python train.py --d_expert=192 --moe_layers=[0, 1, 2, 3, 4, 5, 6, 7, 8, 9, 10, 11, 12, 13, 14, 15, 16, 17, 18] --n_kv_head=2 --qk_norm=false --init_std_down=0.00257 --lr=0.00201 --doc_mask=true
Below are experts of layer 6 (counted from 0) of a mixture-of-experts language model. Rows are named router (the router's row for the expert) and show model dimensions 0-191. Each number is 128 + 24 x the weight over its row's rms, rounded and kept within 0 to 255. Numbers have three digits each.
Before each expert's rows: "gets" lists some tokens that make up at least twice as much of what it gets as of all text; "comes after" lists some tokens at least twice as common just before its tokens as in all text. This comes from a sample of Wikipedia text that the model never trained on. Tokens count by the router's weight.

# expert 12
gets: "1", "2", "0", "3", "4", "}"
comes after: " ", "–", ".", "0", " (", "6"
router:135124119170124144116162118110106104115102131126136102097112146179133116123097138152137133160139157105161187143101142116108140116137145097183154135156109107120143074141131135106157131131153133124160180111137086132163118112131165122145100162121139128112124131098107120143124124089204152183125159160078111170126112142114112160135099132158146124124129115114139149146122120165102101118142103116091129146129109121148111133152125148142105108101140152124143069089121126122096164138134106090179131110108114152120157162125107114132187147130142169176165106169124120130117142093143145122

# expert 6
gets: " M", " T", " S", " N", " W", " P"
comes after: " |", " M", " the", ":", "M", "|"
router:155092140125118141122148133115149127153113081087134070088163149136102104127109145145118127162130151130150128146162123127121144109141168148160149169140112146135139114129137123112131109075125141129182151133125158162136113105125147108126160172103115180086162112102086113109127092090132156160097113113134078168123141124105122128111112124149151101130097138099137111130130154128137098157140129098132110171124134176132105127164124113154112124143146174182135113075136084128136140155139067111169084143130089138099139148129118124142146155072126141158138136133136136101129113161090145113

# expert 10
gets: "0", "1", "8", "6", "2", "7"
comes after: "0", "9", "8", "1", "2", "7"
router:099125152166143145152168137120128123134055126135146077099141147161142135124130164178159129159141127091148111134153122121126117081148142139144154134126141100162143109117143165093120148083113133124175170096124099099141116121115161100107107110102133113091131162100109101144123138126142149115133136125085125141145166152113164173101108131144136121114097139147122119159095148161089131140167093099124096153152140160135099148119127102144126135122187148137129108120150131123121154129113071080136077114110108138104156148122180110117146156153121120127141087187093110129117126149109147135

# expert 63
gets: "|", " in", " \"", " In", "In", "-"
comes after: " |\n", ".", ".\n\n", "\n", "\n\n", ")\n"
router:137113137133128146091107090122123109165090110113131109120109159101163096110145182142148189134111133101111190132134152138121172136130156132184122135119159121146173089133145157098138087087123146127175150114141145141131096132085126154099129127076103142120159139117088081091121117111144171168105138116109099149094134146116126181102100126132110099094131131140137141121098132110114131150127129127099114105163104105103101151120113139117140146093150138166131116137144099084109146108165140081137104164135108113119174143132137107137110146107133130124174133128134092090123116125108136085

# expert 2
gets: ":", " |", "–", " –", ";", "-"
comes after: "7", "6", "4", "5", "8", "3"
router:127171140163122144138188145082128108169090163127120082119115149150125132122172126148096114155138155137145141148163147104156152112147151144142160174112129134156118092110144140105125123103080120148135138117165109111142118108115146146123096148112133122100145140107115139102113145098145151157126163156111125158122147164114137149118126118139130167105129122086105124148128162161094122125141121117136110140155100126126105156196141119098136115145150146153150098137144096080077140116126044068153102123098098155114137133121142115148154130084163144128180112161136118105123146110136166118

# expert 9
gets: "1", "2", "3", "4", "5", "0"
comes after: " ", " (", "–", " $", " [", " £"
router:154096149178139142122159093132134122117116095123177098100119162158106128125144189125120154175129127106161143129133115140143155113130178132147143144116160096134136117151165171111095089110131151120142174101150119113116121145096150136135113155118117139117154133126070086148114115076123153140099105137107128159092130153127140139128090145129122132118083103097134119137120104143131122142121118122101110165143146116115089148130108150158121098150140134119099095147180126113097159122184110087173114134099128132155151200094101115174143176141143125137134140164115112095143102129147144135

# expert 14
gets: " |", ";", " —;", " /", "|---|---|---|---", " Location"
comes after: "0", ")", " ", "3", "4", " —"
router:118117160174143177120152101088149103163096169092167095151113154135097125138158170156118124140095124135169132129114116078165115112138162091163154140123087159146120102141174137125146098137129158123151156096142132131165110114100166108120130136127112145078124134126108103066161123115146172145104113126087085147134164135133174126119102162134105140122098118132112117163107139158115143126120101117125112112138126121096109139134089141107140146115152152108123113120159100107127170098159142091178088133130093141126120161106103147124153183113152151141139120167139125132118134147134126100

# expert 17
gets: "-", "–", ".", " |", ",", ":"
comes after: "\n", ")\n", "3", "1", "2", "4"
router:117161120186153172099157139112126137148090141132163066135112177134087110116172170168156135157166147115149135137142151118103156120144131130137166144118144108114144101133175124089117139115135112142107172109140137124149120115088133158102122106076144146110136167117073120092122113128120182118043119116143097111114175107115147141102097108138090157095116123135122142117118118183123106112108128123114083110146136128126138148160105144097121123147133162117114110147116114115126110148143081098145124159124107129112135132145136153156121102104153121156114125140089139112126135132169102099

# expert 22
gets: " c", " d", " s", " m", " f", " t"
comes after: " the", " a", " and", " to", " of", " his"
router:107147165164134154150147115120120112123111112066148100133126150144122083143130204127130161131163141115104132098171148150145166149123157113163137128125152120129160090118184152092122116131110137154130158093150144113152136109114104107110141172126141183109130125110103124122110093108185133147127103148111093146104146120101173155139136136175100105108102141067148131162106139163115115135183112129114099141147141162106105161144123136120129140097167151097108123120150121132148138122172103119145133120113066129105156168123144147140160136090119100155124121140119146101127148114133132106

# expert 4
gets: "S", " S", " D", " M", " N", "M"
comes after: " (", " \"", "==", ".\n\n", "-", "==="
router:110113143164148162104134116137116110115118117102123058148122148129113147156111158124134115177121135128150144110176148136126163135129165131140130135142114128118135075100143110108111117130124157136149137122131139116103103085112120129104114121115079167108108169097103103137114132096165143170074146151115141145131088151098130166121095150156120144116135135095128136156123173182145112134173102134128115153127118157118094146150121143178154146148164157162111146111149108117112166136170071102131107117115097117151145154122134138146173169111132114157145100174160107095149159162158135092

# expert 45
gets: " first", " one", " two", " part", " all", " three"
comes after: " the", " a", " his", "'s", " her", " The"
router:170129113167127124119171125125112118137107125156135122155150189149089090108138112141106124161160109119111151097191098140134147118152133111172143115129157130130153115104135144113105107115135152144190166114136121069116100091134145138089142159089108120092122137088089076113157141108124168154114145141089130153102138128115149152129116145113099102148104105113110164153102122173134124141162149126079097157154146158127135161129170093144099101135158164133140122118158094135113147107138122103150098141107115128123103164126106109101139122145119119126162114166140151108143139120160124077

# expert 1
gets: "c", "r", "h", "v", "8", "t"
comes after: " E", "1", " I", " A", " O", " U"
router:118124123129145148117157131124098096126114145092140057126105130121136096119146159133129147135142136135115163131100134096122167090140143134145177122115108118135118111154143131082096120102128127102186165118107143139155168121133140160107134171085096166113167154099139142103101120068155158141113080137084155129134154132068140163115077129109142153100116137128129112134148174151122077166163119125119100102115155158100133174148105106157099099120138147116176137170113126137102147111126082098131105139116147100168115158116101131145136152138119128128165124153117121108121132123128141130

# expert 59
gets: "2", "st", "4", "ip", "ro", "3"
comes after: " in", " ", " In", " (", " un", " re"
router:118150116147175139102161101115084105146124103096155101144150165151122125135160132137187148137145137105138147109146109113151152127139148152125145114149177129101151114117152145107059106123127130142196191121131137119150123116089136130115111129124084126085132120116115080120108137147151120173147143152083120150145142172094120141112105095129117151112099120145097155158099115160103142145111108082088097142158106131104126148116130121139112141141175162107088133170136093109097145141139097071116126120122123109133108168098126147136133161116111151134125101139138111124105151150182137117

# expert 35
gets: "%", "th", " years", " km", " season", " m"
comes after: "0", "5", "6", "3", "8", "7"
router:141085159161125173113138127066152129161040115122138116124153146122135122137124131161109101128174135091153131153158133130116126123146129129150152132127158104146152116162199135104151109087130148120147168087114133130170137112139139106071126142080123111132168133124107133140121109102115135112101139127139102137092141122111147135154122136114098106094128135144149096128106143146119120107113078124128125161174130115139125155138130170149122117133145188132139099080122110111118149120129107103178139162106104115126159144127125177117165163117097161157137124146127138119083110138136101076

# expert 21
gets: "0", "6", "5", "7", "8", "4"
comes after: "1", "2", "3", "4", "5", "6"
router:143100148162122160144136111101132098104103062144172103114140138152115158083119126166102144166127142096145130105118135138127155094103163115162174130128132122155105081128170136083131117129124129116155176079138151112146102086129161156128153165087148138127130144111102111145099117116165171124090139159072115136094164123137154152136080121115104130150100097134104122162107154146137126109096137086132136147135152116136074131141095147153140161097150159111126125131113073138120152113158142122151111154112116137112170159103110112144152105163121128140156135144119126123121151163149129105

# expert 3
gets: "0", " |", " |\n", "5", " —;", " P"
comes after: " ", "0", " |", ".", " and", " —;"
router:152111157143136139127179123106129090158108129101156071096118148158092144127122155136128132147152118097147148127165162131111148102165174122150147152152129124128145097145147150116129103111122134144156178103143138111166124091145152132101121181101105156086133125086094131128141114117167184141113137112103102160112146141100167159137118172137117133131109167116143151141137146148099115141110132102118101149117123169146069172166094158107129143146147156115131102117122119127087139108153113090167099123097095118129151160121126126130179162142136153148131152164112127128111153151179141117

# expert 37
gets: " the", " a", " The", " an", "The", " its"
comes after: " of", " in", " to", " as", " with", " is"
router:124127140157126154121174075111128135126106130125156107121142134173118147128102151113140111187135191119133150162134108102111154102144160150131162155153117112133124076119160156096110130118107125134130140085159106098110120083136159133063109158110110116114149092102069110087123098120147152171090147136128115170124122178138142125130116113152112108073092149156152150154126126131128105148156126127096131093143105124080164129124135111089120145110131143142130112150138112133110136097164146115158135140159102130136159143124124162145104164085124116130155103174107101132128138114091131092

# expert 41
gets: " ", "0", "9", ".\n\n", " Phylum", ".\"\n\n"
comes after: " |", "|", " in", ":", "2", " June"
router:164126180207131116111169099135107113177105152139152045132145131145133113115117136152157153181152131145128157109133129138127140115136113151172123129134123123144116121129142147098096152138124151152145141132128170088129086108159143153134142174123124116118133095089139121155095129101176156146119086113118141142118115155112151138129131143138109147104114146111120125133129142147115086149081094077132125139144128182158092143157094151149131109108135134137134104144135124079101162115155111121189140168125108106134123147128123151156177173138147169150110133146118122120124143156132145097

# expert 26
gets: " ", "sequ", "aza", "fl", " regard", "esa"
comes after: " |", "|", ";", ",", " in", ":"
router:136151138152144173141114088125111117133132122060157104139132154167111115135129124143142144188157137142146141097120162137113122121118144118143154131119148129138165136149157167066130108120119140134143179138135142108118151139156133151123122130101077146068174108089099149145111131107161158137103103138114127170124141138085115128098119163115133100102096169091096176127111123121116124148129143111113103125149124148139124143135092129133159160123134160128140099140137110168111189126158082087184126120116097116130114174150135154135120141169130117146126122156097164109111150151140167093

# expert 29
gets: "s", " t", " p", "p", "b", " b"
comes after: ".", "–", "°", "ing", "/", "ack"
router:138119135182143183092176107095105117119109104103159078127114161162114113099112171130124112145170138087128190104138144096122109115126144125138144114158135156196140106113153134126114139129097124119158147102167107120154120130126174129079150169133109137162110161101129097144145124126156126140112139149144110150145156172104142137124134143169138118105144101133139156184140117180115135148085099120111105109124171140098119129125114158137147106141137154105102116134129121121128165109186105089136113106135121139127144167155162155121181128140097130159140137165110124148152142122135134115

# expert 18
gets: "9", "0", "8", "7", "ark", "Man"
comes after: "1", "2", "9", "0", "4", "3"
router:154115144152134122154164130099128108147099117110159079117096148176159113137122124165148117176148111138124166129146138166121147100153150147149149128119165129150127118124157150088113112151128140112167195101148163099127128122126142176120099134110138126131126150084100128099122101122182171125102132132105102120108098156110153156123108134144084142123133165133171135194102150090134132148110085057143111130099118162146109138165112140139135154106130137148142114100170081126119163129163101077131118112116125126143126154139111120125161144153133132154142103138148130123121139178128135102

# expert 24
gets: " ", "–", " −", " +", "/", " –"
comes after: " |", ";", ",", " September", " June", " /"
router:154129126176158172131138131092147100152088160099130094130109170139109082142101163141124122184171158110135149157169160120118117096155142118159163144123150123136153119131163163096120118084113131117118177137126111145154104074128151131111138155112121138111128117093091138125157134081177166134107120104110112141088122159095132147111131153137137126085123130103144128160126143149118135133101121120109101129168103139146115131150142120127153155162159156109124080101148109114125142092150084080167129147105092143129164141138124159154121119156160115167140109144108142115152104164138157105

# expert 5
gets: " of", " other", " more", " its", " most", " such"
comes after: " a", " the", " of", " as", " one", " are"
router:155137091182136171138127085106127070164084105129144086110120114163134119124098129132134141158111159144161149093135120135151136118154139094175177115114109129162158163112165136115137130122127121116154195116110119124131126096120134141126187150099135122118103115121087123123103097095141146132109121117141092163135110152127166170125087127126100145091118119152121145124128123168137134129134144110149130131118122169092121163165142180113169124157122136118184136139147089135142136093139118117161110169135102125138176166138095155133149099155134157129153143140105124132087129131135142081

# expert 23
gets: "0", "1", "6", "4", "5", "7"
comes after: " ", "2", "9", " (", "–", " l"
router:147104155153138162136169113125121107132111115113158081116120175167148105120107152156136139138168140121156159130160165150136137117159161121163149127129150128139139091135159154102101092106137140127157176112142110114157129084137157152130125153107134122095125151084092128120157138082170164148119122131110106175117137127099150153102099156139110134114117122108112136138132168167103122154118089114094107167142144191151092162154133127126130161114143151097112114115127086105103149129157091095176111126077102141119131153112126138134168147127137149130135150192096126122114161157136150116